Weights of a small mixture-of-experts language model, trained from scratch on English Wikipedia: a shared expert of 320 neurons, 337M tokens.
Below are experts of layer 7 (counted from 0) of a mixture-of-experts language model. Rows are named router (the router's row for the expert), gate (a neuron's input weights, with its number), up (a neuron's input weights, with its number), down (a neuron's output weights, with its number) and show model dimensions 0-127. Each number is 50 + 10 x the weight over its row's rms, rounded and kept within 0 to 99.
Before each expert's rows: "comes before" lists some tokens at least twice as common just after its tokens as in all text. This comes from a sample of Wikipedia text that the model never trained on. Tokens count by the router's weight.

# expert 1
comes before: "\n", ".", ", ", ")", " |", ","
router:65 58 50 63 58 43 58 47 48 50 52 59 48 47 40 53 64 45 58 38 57 55 58 57 46 49 52 54 51 72 49 45 67 49 57 48 68 53 53 39 43 39 59 60 60 71 52 51 50 50 57 57 38 55 56 42 54 38 67 66 60 36 75 54 50 54 59 50 47 53 60 41 45 61 65 38 52 58 56 56 55 41 60 51 31 34 50 45 61 46 59 49 49 34 43 42 61 52 55 50 55 59 60 53 55 52 51 55 42 48 47 58 54 42 50 48 48 67 46 47 50 51 58 33 30 54 48 52
gate0:57 53 49 57 46 37 46 51 58 40 65 59 56 42 54 48 55 48 61 58 48 45 42 40 53 59 63 33 31 45 41 43 66 70 77 53 45 47 48 36 38 54 35 59 43 48 40 49 53 35 45 56 43 48 56 53 66 32 60 52 46 33 48 63 49 57 50 51 70 57 52 47 50 34 58 53 62 56 41 62 49 55 37 47 47 36 52 31 52 65 52 45 47 57 40 56 61 32 51 56 43 44 54 68 39 54 49 39 46 63 46 54 67 36 42 57 52 50 65 54 46 50 45 54 59 49 52 57
up0:44 62 49 65 42 34 55 42 39 47 44 48 48 39 72 61 56 49 64 57 39 50 56 28 41 44 46 46 47 56 39 26 56 70 75 42 36 42 55 42 32 26 44 56 49 54 56 38 46 31 69 46 46 40 33 55 61 40 56 58 52 60 62 58 40 69 58 58 59 67 73 38 44 21 56 40 50 46 48 58 52 54 50 52 51 52 53 46 53 49 47 54 53 42 44 47 51 44 56 70 37 56 54 60 64 22 55 45 53 56 44 57 67 41 58 68 46 49 53 52 54 53 53 57 42 46 46 45
down0:24 51 54 44 28 50 54 72 29 46 47 46 47 45 47 37 59 63 42 57 48 37 41 49 58 50 58 50 54 44 75 52 54 42 57 50 53 58 42 46 38 28 61 35 57 53 41 46 51 38 59 49 65 64 61 42 49 67 41 50 60 66 59 46 68 47 45 50 62 56 67 59 73 40 51 52 46 50 61 46 47 44 53 52 69 64 46 48 59 67 33 52 52 41 52 55 32 43 48 48 52 45 48 39 42 51 39 64 45 63 44 42 37 59 47 60 46 33 54 62 56 28 51 51 40 63 56 38
gate1:54 73 64 43 55 37 53 45 53 40 62 41 39 40 46 64 68 54 36 49 43 48 49 46 54 55 57 38 42 60 46 55 62 56 67 54 46 40 24 51 41 26 52 36 47 52 44 50 34 52 45 36 50 51 58 42 39 48 28 45 33 38 32 35 57 55 56 38 38 59 56 37 42 51 60 60 52 54 33 68 57 52 58 53 53 44 47 61 60 54 44 62 41 49 47 32 55 45 42 54 61 38 44 72 49 32 43 56 49 60 61 48 52 62 41 46 57 66 56 49 54 44 46 48 47 31 72 59
up1:61 60 60 38 51 54 64 39 49 46 40 44 37 43 58 53 56 51 51 61 53 55 53 54 56 50 68 34 46 47 50 64 30 51 53 56 57 51 48 62 54 57 52 62 53 55 67 56 49 67 60 52 46 53 67 42 46 73 55 41 43 58 58 55 61 62 47 59 36 64 53 47 49 52 45 38 47 59 41 61 24 43 42 39 35 49 35 55 53 40 48 59 59 41 46 38 53 47 59 45 57 54 55 22 50 39 45 53 53 65 46 67 41 56 53 57 48 62 34 45 58 47 34 51 57 31 60 57
down1:76 54 54 49 46 52 76 67 42 43 23 38 46 59 49 48 57 38 61 47 43 61 58 52 71 66 56 60 64 55 34 60 62 41 49 55 67 58 66 55 53 40 44 60 48 58 40 44 58 44 59 64 36 58 42 51 32 70 47 39 69 40 50 58 58 57 59 60 53 52 59 31 47 59 43 59 57 56 38 50 45 53 52 59 49 54 51 42 64 59 49 53 50 49 39 54 50 55 59 36 60 52 57 55 40 56 44 43 52 43 49 47 53 55 70 64 57 44 46 43 64 56 29 45 66 58 48 72
gate2:49 41 50 57 66 39 41 70 61 43 61 40 28 49 18 54 69 61 55 45 54 18 66 59 44 58 57 67 45 49 41 41 52 57 65 33 66 23 43 40 40 45 51 49 31 64 43 71 45 39 50 43 38 51 42 69 52 34 50 51 50 50 43 73 48 65 48 63 32 51 38 55 50 52 49 49 39 48 49 71 62 38 52 60 31 40 46 44 46 53 41 61 46 46 47 44 52 62 47 57 64 73 65 63 61 72 46 49 42 45 48 53 52 50 54 56 60 39 68 52 42 47 56 31 50 49 45 45
up2:62 72 61 53 52 35 64 48 63 44 51 35 37 42 55 55 59 51 68 39 44 36 47 61 38 69 52 46 63 43 55 54 68 36 34 39 63 37 64 43 37 44 51 48 19 60 47 48 53 25 37 47 48 48 47 36 37 47 34 51 43 59 45 38 50 44 58 53 40 65 68 54 36 52 54 61 42 43 63 36 52 44 73 46 28 45 58 35 61 35 43 44 46 42 48 42 56 50 58 44 43 63 28 54 36 52 42 47 43 39 54 57 45 47 47 57 54 54 61 46 59 51 51 37 38 64 50 32
down2:60 60 63 37 77 49 60 61 60 39 61 31 33 48 58 41 31 43 51 58 63 49 56 53 65 47 36 42 46 37 47 52 55 24 50 51 50 56 56 56 45 56 50 53 45 27 61 44 53 57 47 49 46 42 66 41 52 59 44 68 62 56 56 51 51 46 53 46 56 58 57 52 58 41 52 41 49 35 55 37 53 46 49 57 45 56 58 47 54 66 49 49 50 61 55 53 42 58 45 53 50 49 48 67 50 44 31 55 59 45 36 53 56 59 38 64 58 43 48 38 59 58 46 62 29 46 36 52
gate3:64 66 57 59 43 28 57 67 45 44 55 57 42 52 52 47 29 48 48 40 39 45 33 71 54 54 50 45 55 54 70 40 84 56 66 58 61 54 37 33 54 56 48 72 58 65 53 55 35 34 51 60 47 38 43 50 48 27 45 49 51 36 45 53 48 51 56 58 47 50 64 67 56 81 51 54 48 48 57 71 56 46 50 50 40 40 53 54 59 63 51 61 49 36 41 50 50 40 51 68 50 63 62 55 46 53 54 45 45 38 42 44 40 36 51 46 41 62 51 54 60 58 53 39 64 52 53 46
up3:48 38 59 42 57 57 34 37 55 57 59 49 45 49 75 64 51 62 48 46 55 54 68 45 52 47 73 46 37 50 49 44 45 64 32 52 63 60 59 58 52 63 35 37 49 45 46 32 58 36 38 54 50 44 50 57 48 57 48 53 67 51 60 49 57 25 43 53 62 74 47 51 47 51 48 41 40 59 66 32 63 48 53 65 41 64 53 55 28 33 51 53 44 63 48 62 45 22 59 36 54 46 43 48 61 54 49 56 64 54 39 57 52 55 54 45 36 45 48 47 47 49 51 53 63 42 45 48
down3:40 56 50 51 41 48 53 48 53 34 60 31 45 48 51 53 58 63 60 46 33 56 50 49 40 58 40 43 37 38 52 49 39 57 52 53 33 65 58 39 43 39 59 52 62 37 38 34 69 49 59 56 28 43 54 48 46 58 40 60 47 53 52 62 72 41 53 36 46 61 48 67 47 43 65 53 52 38 43 50 39 29 38 61 49 37 48 56 38 50 72 36 45 45 45 40 48 44 60 50 52 38 42 36 44 49 53 44 51 49 70 38 59 44 48 61 48 57 58 46 52 42 31 45 47 36 27 64
gate4:62 63 47 63 38 71 45 51 54 47 66 68 52 57 60 59 54 49 43 61 52 39 30 48 55 40 70 45 54 52 37 35 70 56 67 58 57 36 39 46 44 39 56 60 52 59 49 54 45 55 31 32 43 66 52 26 59 47 53 52 43 58 50 54 44 42 43 64 50 69 34 49 27 62 69 50 68 42 54 51 53 57 66 57 44 54 56 45 30 52 58 51 57 55 53 54 53 41 60 46 43 43 59 57 47 37 45 62 49 46 40 52 35 32 53 46 40 67 57 47 37 55 22 52 50 49 60 43
up4:48 38 50 60 61 60 72 25 51 53 50 49 43 35 40 56 59 65 64 59 68 52 59 39 55 33 47 52 62 45 39 56 35 48 63 41 48 54 58 62 52 44 50 42 62 53 49 62 54 59 58 48 50 44 58 49 55 49 58 46 58 58 51 48 44 52 59 58 47 62 52 49 37 49 67 45 45 50 35 37 68 43 57 60 62 37 62 53 45 43 56 81 63 51 43 39 52 68 45 52 52 45 68 48 50 57 44 44 56 48 49 44 28 52 63 37 53 56 74 61 61 53 42 52 64 54 46 47
down4:68 44 50 47 46 53 50 29 51 29 53 35 45 51 53 37 39 37 43 40 65 57 55 57 63 55 37 56 52 60 47 37 74 55 61 54 43 51 48 36 51 54 58 44 34 47 47 52 53 48 57 42 48 47 75 42 70 52 48 57 63 41 26 57 38 59 36 39 75 49 36 44 47 62 57 39 58 39 52 51 57 46 53 46 72 52 47 38 60 66 60 39 53 32 53 54 55 37 48 45 47 43 42 50 52 39 44 44 41 55 56 50 32 48 57 29 73 40 37 40 57 60 41 55 35 49 48 49

# expert 8
comes before: "\n", "\n\n", " The", " ", " He", " In "
router:56 36 42 60 67 47 61 49 37 41 48 55 63 47 42 59 57 54 49 41 63 57 62 54 48 52 47 37 50 71 48 50 51 44 62 39 60 54 46 44 53 38 52 43 57 73 49 48 51 56 60 35 30 61 40 44 57 33 66 65 58 61 55 51 51 62 51 55 44 43 39 42 48 56 61 59 64 46 67 59 66 58 60 58 43 33 45 63 53 59 49 57 56 44 38 64 53 52 60 62 44 79 62 62 57 51 30 54 51 60 54 57 56 34 59 44 49 66 57 57 42 42 49 47 43 54 56 60
gate0:81 60 64 52 58 44 49 50 47 46 56 68 59 50 63 53 51 45 39 59 44 71 40 49 53 73 55 53 50 46 63 48 41 43 37 56 55 53 57 38 47 35 52 51 32 51 37 45 49 47 43 50 59 60 55 37 50 58 51 56 29 50 56 41 47 52 45 50 56 47 46 41 46 56 53 39 38 41 58 48 48 38 47 60 41 54 52 51 39 73 29 29 34 42 51 38 50 54 49 62 38 46 52 56 39 34 32 48 57 60 36 53 64 31 58 53 42 54 40 53 32 48 55 73 53 42 56 55
up0:51 50 40 46 63 40 45 50 56 41 67 55 48 41 62 54 66 63 43 60 34 65 45 50 50 57 47 64 59 44 39 59 38 55 43 44 56 50 45 54 52 54 49 41 46 56 45 54 55 65 42 36 55 59 42 55 50 58 48 60 37 56 53 57 63 46 43 59 62 48 29 41 46 46 66 44 54 44 56 24 54 37 40 58 46 54 55 61 52 64 42 42 35 50 53 37 57 55 58 43 35 54 59 46 39 27 36 48 43 45 44 49 48 37 64 52 33 41 54 59 49 55 40 56 32 45 43 70
down0:47 53 42 42 44 52 46 44 51 51 57 45 51 47 43 58 49 54 41 47 58 47 50 38 61 56 48 56 51 46 46 55 47 61 65 46 60 54 60 60 66 48 55 34 63 70 51 44 35 61 57 39 73 30 30 48 52 52 41 52 49 93 39 51 37 54 56 38 60 34 36 18 50 49 52 48 64 43 55 52 56 41 31 57 41 52 47 81 53 36 51 62 64 53 26 42 59 59 61 55 42 64 59 44 40 54 39 48 63 42 53 43 66 32 46 42 52 62 53 72 53 63 46 51 62 47 50 48
gate1:62 54 43 52 44 24 41 46 59 54 62 61 63 47 43 49 31 62 46 48 54 63 49 69 53 56 53 53 62 56 65 57 23 53 55 64 41 34 52 34 42 57 71 54 49 38 59 52 45 35 42 39 41 62 38 28 56 41 52 71 66 58 36 45 47 54 49 44 46 43 44 60 50 47 35 68 73 54 57 57 73 50 47 57 42 53 47 55 54 49 49 40 50 51 46 59 53 34 47 44 60 54 53 48 54 51 49 52 46 58 69 47 52 40 46 40 58 55 42 27 49 51 43 51 52 55 69 49
up1:46 40 51 75 65 60 42 47 54 41 53 57 59 62 55 57 60 47 43 52 27 39 42 54 36 35 53 44 33 34 68 54 56 34 56 60 55 63 46 62 65 47 68 61 54 38 48 36 37 62 29 55 55 49 50 64 18 50 45 34 61 58 49 39 70 55 41 34 49 38 27 55 47 62 52 41 57 58 45 47 38 31 48 48 56 20 37 42 65 30 53 56 52 45 31 43 39 38 57 52 48 45 53 44 60 60 57 49 39 37 23 44 45 56 37 47 62 38 62 59 42 43 46 49 44 51 78 51
down1:49 47 54 61 54 39 45 37 56 47 41 68 40 31 40 63 66 56 53 53 50 58 66 53 54 54 65 55 44 57 43 50 55 45 55 60 49 57 43 47 45 51 30 54 50 55 32 53 66 50 67 39 82 38 50 48 54 49 52 51 55 40 35 55 46 49 42 38 53 51 40 51 58 45 49 40 46 46 41 50 42 59 44 47 53 54 52 67 50 62 34 43 38 44 60 39 68 39 54 52 73 56 64 51 53 20 70 42 41 56 34 66 40 38 55 46 47 48 41 52 52 40 43 45 33 51 45 67
gate2:24 48 39 59 46 61 51 57 53 67 49 55 51 43 32 44 45 41 50 50 50 28 42 35 44 62 38 39 38 71 41 66 57 55 55 59 51 72 40 39 42 40 49 57 46 40 52 44 52 46 44 23 48 69 40 42 53 38 63 56 42 62 56 57 55 67 55 44 48 50 49 44 55 60 42 47 58 62 53 56 49 40 61 48 37 61 53 56 58 64 46 39 42 39 52 56 43 61 63 49 66 58 68 54 55 35 52 52 46 59 59 63 47 42 31 65 64 63 42 61 60 36 52 37 43 44 44 25
up2:32 60 45 55 51 55 54 42 52 49 62 51 19 66 58 52 53 57 47 36 25 42 42 57 53 43 54 63 48 25 57 65 55 42 44 44 55 57 47 47 52 36 51 53 31 44 46 65 49 39 53 61 49 50 55 40 29 57 46 56 58 43 36 60 44 63 61 48 51 60 66 56 37 36 46 47 34 36 35 54 45 41 37 55 62 37 37 60 52 50 51 56 51 69 46 40 54 46 47 44 45 29 52 73 58 51 43 45 48 51 50 50 39 62 48 43 69 37 73 44 44 51 63 57 46 46 58 58
down2:48 66 37 53 51 30 50 55 56 47 41 41 62 48 51 62 52 50 55 59 52 51 39 48 50 56 51 49 39 56 39 49 60 51 43 45 49 37 33 63 65 63 64 49 65 59 55 39 38 55 56 53 51 42 54 58 47 65 54 48 57 12 33 62 51 36 53 49 47 68 68 55 56 40 59 36 39 54 34 46 55 27 54 52 71 34 58 44 48 49 66 61 51 64 51 40 45 34 37 45 48 66 58 62 52 57 55 45 60 47 64 67 57 43 57 43 47 60 52 46 39 54 50 57 58 40 70 58
gate3:71 48 53 51 41 48 42 57 50 61 37 47 37 45 47 50 55 51 56 34 49 37 56 52 32 52 40 47 54 54 56 38 39 31 60 72 49 20 62 36 66 45 45 35 57 37 34 43 46 56 45 29 47 48 45 52 61 54 58 76 52 47 63 57 53 44 56 46 40 55 35 65 51 52 49 37 32 41 39 45 63 74 43 61 44 51 46 54 31 42 52 41 54 46 49 48 58 39 62 49 36 51 37 52 41 41 55 35 55 44 45 70 48 50 32 39 55 43 51 45 56 46 49 57 52 39 50 45
up3:61 34 40 49 44 57 49 53 62 52 44 52 53 70 41 56 61 50 35 35 70 51 55 42 38 55 27 50 66 57 51 43 52 41 51 51 36 57 59 49 39 36 42 50 50 68 39 48 39 60 47 37 46 46 63 51 40 42 60 61 52 46 63 71 56 51 42 51 44 40 42 47 39 60 33 46 46 46 23 46 44 54 39 57 50 50 53 38 43 52 45 39 66 50 37 60 60 68 48 62 55 29 39 46 49 56 58 60 65 54 50 44 28 42 35 52 53 66 42 52 46 50 55 68 55 59 45 25
down3:50 56 52 50 42 41 61 36 57 45 64 59 53 43 52 51 47 55 43 47 77 48 37 45 48 60 52 49 54 48 60 37 54 63 44 50 58 35 33 53 62 50 44 61 43 41 38 41 51 54 53 56 83 45 47 45 65 48 34 52 62 47 51 48 73 57 49 31 29 44 44 44 61 52 49 40 47 47 67 53 44 49 61 64 45 47 53 67 62 51 58 55 67 61 44 48 56 51 50 58 34 62 31 35 71 58 55 45 45 33 53 42 32 59 53 44 48 22 46 46 57 40 68 69 55 52 43 50
gate4:50 58 56 44 35 30 40 57 43 42 49 43 37 52 60 49 53 44 52 51 37 47 74 59 45 57 49 53 50 43 49 45 38 43 68 51 41 36 42 67 69 39 63 61 41 49 41 67 37 43 43 62 47 47 62 29 40 42 66 51 56 49 67 49 47 51 45 56 43 49 63 70 38 59 50 54 54 67 29 64 60 45 54 59 55 44 46 53 42 37 44 48 40 30 60 53 55 44 43 52 51 34 58 55 37 45 61 68 57 58 48 39 26 39 35 57 53 67 68 52 41 39 57 61 66 55 34 46
up4:51 50 51 62 65 21 39 39 68 57 62 69 48 59 40 55 57 45 43 51 42 57 39 45 61 24 49 40 66 59 64 37 61 55 53 43 36 63 35 50 51 56 41 46 43 64 69 56 74 45 39 51 54 57 37 54 58 39 44 39 55 56 47 59 41 28 46 44 91 48 41 46 74 45 44 50 37 46 51 48 47 47 45 46 67 46 40 48 61 49 35 43 49 49 50 43 55 42 65 58 43 52 59 63 50 54 29 39 55 39 53 49 35 41 47 62 35 56 47 53 38 58 51 49 53 57 50 45
down4:42 45 51 73 58 43 55 53 53 76 64 63 51 47 61 58 49 36 53 57 59 48 42 60 46 61 58 54 48 55 25 44 40 32 53 34 50 39 62 45 59 45 48 42 47 64 45 64 57 52 58 70 64 61 46 47 33 45 56 45 46 51 49 42 65 43 53 60 52 47 40 44 43 52 52 49 53 55 52 42 38 36 43 47 58 43 47 61 43 64 44 50 47 44 49 38 58 56 56 52 34 55 67 30 55 36 71 56 46 36 46 46 47 59 54 54 42 35 56 59 48 29 65 74 51 37 75 53

# expert 2
comes before: " | ", ".", ",", " |", "; ", ":"
router:57 43 59 58 47 58 44 50 46 57 49 49 71 62 41 46 33 51 61 64 54 63 72 55 61 50 44 49 61 52 57 50 51 50 63 49 51 50 59 45 58 65 47 57 66 48 46 45 45 48 48 45 32 67 46 43 48 46 65 44 63 30 43 61 42 50 48 40 35 40 33 55 48 60 44 48 58 58 62 46 48 67 54 48 33 38 55 51 46 54 55 53 58 46 60 62 63 48 57 55 55 65 60 66 53 60 47 51 50 51 45 53 55 56 40 57 69 60 44 64 58 41 54 55 53 51 45 49
gate0:40 59 27 47 38 35 65 56 43 62 33 44 62 46 58 36 58 65 40 59 71 47 52 55 57 49 53 39 65 64 50 45 36 62 32 51 42 48 53 51 53 34 45 54 48 43 36 49 63 64 41 49 43 56 66 62 58 56 49 61 52 46 34 47 44 70 68 53 49 41 52 59 55 44 60 64 34 53 56 44 40 33 41 50 59 46 68 62 59 47 55 37 50 71 47 52 39 51 47 37 50 55 52 58 46 76 49 62 52 46 49 57 54 54 47 31 58 42 53 61 50 30 61 55 48 56 44 39
up0:44 58 41 59 45 55 66 56 49 54 52 40 52 50 39 55 42 49 40 46 56 56 58 52 58 65 41 58 45 28 42 32 47 58 43 62 48 38 57 49 67 45 39 44 48 59 38 71 42 47 55 61 51 46 54 59 61 43 37 46 37 37 40 66 59 51 52 63 53 43 71 66 53 59 45 51 52 36 55 48 47 42 42 42 58 57 59 61 56 46 41 41 61 46 71 45 34 52 53 34 55 54 59 77 29 61 58 56 52 46 50 53 30 50 52 34 62 29 50 52 50 50 53 52 56 50 55 41
down0:57 58 51 41 40 38 40 24 59 57 50 57 36 45 47 52 44 51 43 56 35 54 57 59 62 50 49 44 59 55 61 47 51 50 38 51 40 36 50 63 50 37 71 55 31 38 46 51 36 56 42 47 33 26 44 60 69 48 46 41 46 47 36 64 57 42 36 50 52 75 55 43 56 61 63 56 58 60 22 61 59 54 45 47 47 68 50 44 55 45 45 85 40 56 47 61 57 48 56 50 51 60 46 56 47 54 48 64 39 49 36 63 40 58 55 66 65 40 53 58 58 51 63 53 40 45 53 61
gate1:44 45 63 25 51 64 41 30 42 50 43 42 57 54 41 27 73 66 37 36 36 64 60 34 51 68 51 54 44 33 57 51 59 58 51 43 47 51 52 50 47 26 56 65 46 55 50 51 42 60 53 37 44 48 43 56 55 42 51 42 55 48 54 69 70 40 54 53 47 46 57 71 37 57 41 38 59 64 48 43 56 55 50 56 54 66 39 57 48 42 70 36 51 57 54 56 48 40 42 75 38 46 43 48 40 46 54 62 56 47 55 57 45 53 44 59 57 29 51 63 40 47 49 43 58 46 55 50
up1:42 48 51 62 45 23 62 68 44 59 67 56 44 53 72 42 43 33 29 55 55 41 44 49 62 56 42 54 56 51 57 53 55 70 34 40 41 45 57 39 60 67 48 44 53 34 67 46 61 41 44 42 48 66 31 45 56 61 54 44 50 41 53 33 40 39 40 44 58 41 42 55 38 34 70 36 25 43 65 49 57 54 59 64 68 40 46 58 53 53 60 38 48 45 58 48 67 56 53 52 54 59 46 47 59 48 58 37 35 45 46 66 65 52 40 33 34 48 45 60 55 44 45 32 49 59 38 50
down1:36 45 56 57 44 48 67 57 35 67 63 64 44 57 56 51 42 43 49 35 56 38 47 53 49 49 49 53 56 25 49 46 52 66 64 52 54 59 39 36 55 25 69 57 60 43 42 53 53 68 51 38 82 47 43 50 47 32 66 49 56 43 63 50 53 47 54 33 53 47 64 63 53 49 42 54 36 54 37 54 40 47 35 60 47 46 51 49 48 59 49 50 45 33 65 55 39 64 66 45 49 50 60 52 33 62 37 60 55 51 62 58 61 41 57 44 61 49 56 43 48 46 34 63 66 47 33 46
gate2:54 52 80 38 45 56 28 43 49 64 51 59 62 54 51 48 38 40 58 60 54 61 60 40 62 43 46 53 46 52 38 32 63 63 72 46 45 47 53 56 40 56 70 61 50 60 49 41 57 32 46 62 47 49 47 39 57 54 51 46 37 65 60 34 47 35 62 40 37 50 71 54 72 45 62 45 47 54 61 42 58 61 42 69 31 45 45 55 60 46 50 73 45 44 27 69 45 56 46 56 42 59 55 60 52 58 51 51 46 54 49 66 57 35 56 52 52 64 49 61 43 50 54 60 43 30 47 58
up2:58 53 64 33 48 34 39 43 45 47 38 70 53 63 38 45 43 38 56 63 45 60 49 55 48 30 56 38 56 46 53 43 45 62 67 60 37 39 61 57 48 52 43 68 58 58 49 24 43 47 62 56 48 50 61 25 59 47 47 51 39 55 61 61 39 48 40 35 43 39 38 31 55 59 51 53 57 55 36 63 41 48 51 44 46 55 25 67 49 39 65 63 31 50 49 51 46 40 61 46 59 45 47 62 55 58 47 52 53 40 52 64 58 40 44 36 37 57 49 49 30 52 46 60 51 33 58 56
down2:43 46 67 40 64 70 56 58 47 45 53 59 40 45 65 53 61 62 44 60 36 51 56 41 42 54 43 68 74 36 58 42 33 45 47 49 57 41 54 47 51 50 52 41 38 51 19 44 62 64 45 48 39 49 56 50 55 69 50 52 37 47 34 63 42 43 38 37 57 48 69 47 48 48 73 42 61 47 52 47 39 46 55 47 51 61 42 47 51 46 67 31 52 55 47 54 52 62 47 37 45 51 38 59 41 49 52 39 45 55 62 40 32 42 64 59 54 32 49 42 43 33 35 48 37 45 55 61
gate3:63 48 47 50 48 55 30 46 40 46 44 47 49 35 44 42 54 58 50 37 53 42 41 50 31 47 50 31 57 37 57 42 56 60 62 47 56 47 48 49 50 59 39 37 66 62 62 50 53 47 52 34 45 46 44 68 38 60 72 58 65 63 56 44 54 50 51 57 48 54 66 62 31 45 52 51 38 55 56 76 62 60 53 56 29 28 51 65 55 59 46 53 49 50 49 54 47 56 47 48 61 56 42 37 60 69 54 56 48 48 54 49 34 58 42 63 48 44 56 45 59 62 43 58 45 64 55 42
up3:64 53 63 63 55 55 45 41 49 66 40 42 42 54 55 38 54 57 49 39 49 27 66 56 44 45 55 44 48 59 60 45 48 40 56 47 51 47 51 56 65 53 52 25 68 32 51 48 43 51 64 52 43 41 50 47 55 62 63 59 52 62 49 60 65 36 47 62 45 45 58 47 40 33 61 61 66 53 55 63 48 56 67 40 42 31 26 61 50 48 46 43 45 42 49 44 35 55 55 50 49 44 52 38 50 65 47 56 47 30 46 39 38 43 38 55 46 40 56 58 58 57 41 56 47 67 36 52
down3:45 67 46 52 53 60 46 40 57 43 51 52 45 51 51 41 44 60 45 30 40 76 56 45 58 55 48 49 29 58 55 50 55 54 56 52 42 49 42 60 39 50 57 25 60 48 53 25 31 55 53 47 50 38 67 48 47 54 56 53 48 51 42 42 38 53 36 61 39 62 55 40 59 50 63 34 51 61 51 59 58 49 50 51 54 57 50 52 48 44 47 21 36 69 55 37 43 53 47 34 65 50 55 56 33 60 34 20 48 58 49 73 36 61 59 46 57 51 56 47 40 58 67 54 58 59 45 56
gate4:48 39 66 54 35 54 46 36 48 67 57 55 41 59 62 43 43 59 64 48 32 57 64 58 57 46 69 52 47 53 46 51 51 51 36 46 52 53 41 46 37 50 51 56 49 34 66 56 45 39 43 43 47 44 43 38 62 57 52 65 46 53 43 37 50 46 50 53 59 32 46 58 54 53 57 54 38 72 54 49 64 69 45 38 47 58 45 48 42 45 54 51 50 51 55 42 44 37 51 55 49 60 41 55 76 38 58 70 59 55 53 47 57 36 34 62 61 53 52 46 50 56 48 39 55 48 55 43
up4:58 51 49 53 57 48 39 45 36 48 54 28 54 52 46 40 28 53 38 44 74 48 46 50 51 43 44 58 46 59 38 67 56 55 29 56 40 66 45 39 39 47 66 37 55 55 52 66 53 37 44 32 51 37 52 54 65 37 51 66 51 55 61 64 46 50 43 50 49 49 27 48 50 59 47 35 47 74 48 38 71 47 51 56 51 48 41 60 54 50 69 43 52 62 46 45 54 50 50 47 38 49 43 57 59 58 55 43 46 61 56 53 51 29 42 72 51 44 39 55 53 60 57 54 61 57 31 57
down4:53 49 55 57 41 44 47 56 45 50 39 60 53 43 25 43 57 50 58 43 44 52 52 43 43 58 48 52 46 60 70 70 47 38 54 52 59 56 53 32 38 27 62 36 54 51 59 54 49 46 59 44 92 52 62 33 57 59 34 58 44 59 36 49 44 58 24 49 53 46 40 65 40 42 40 38 52 37 58 29 45 42 43 37 44 69 39 64 73 67 46 35 57 55 42 37 53 58 44 52 59 65 45 49 42 43 73 50 42 49 50 41 44 46 46 45 56 72 57 70 40 52 45 69 61 63 47 45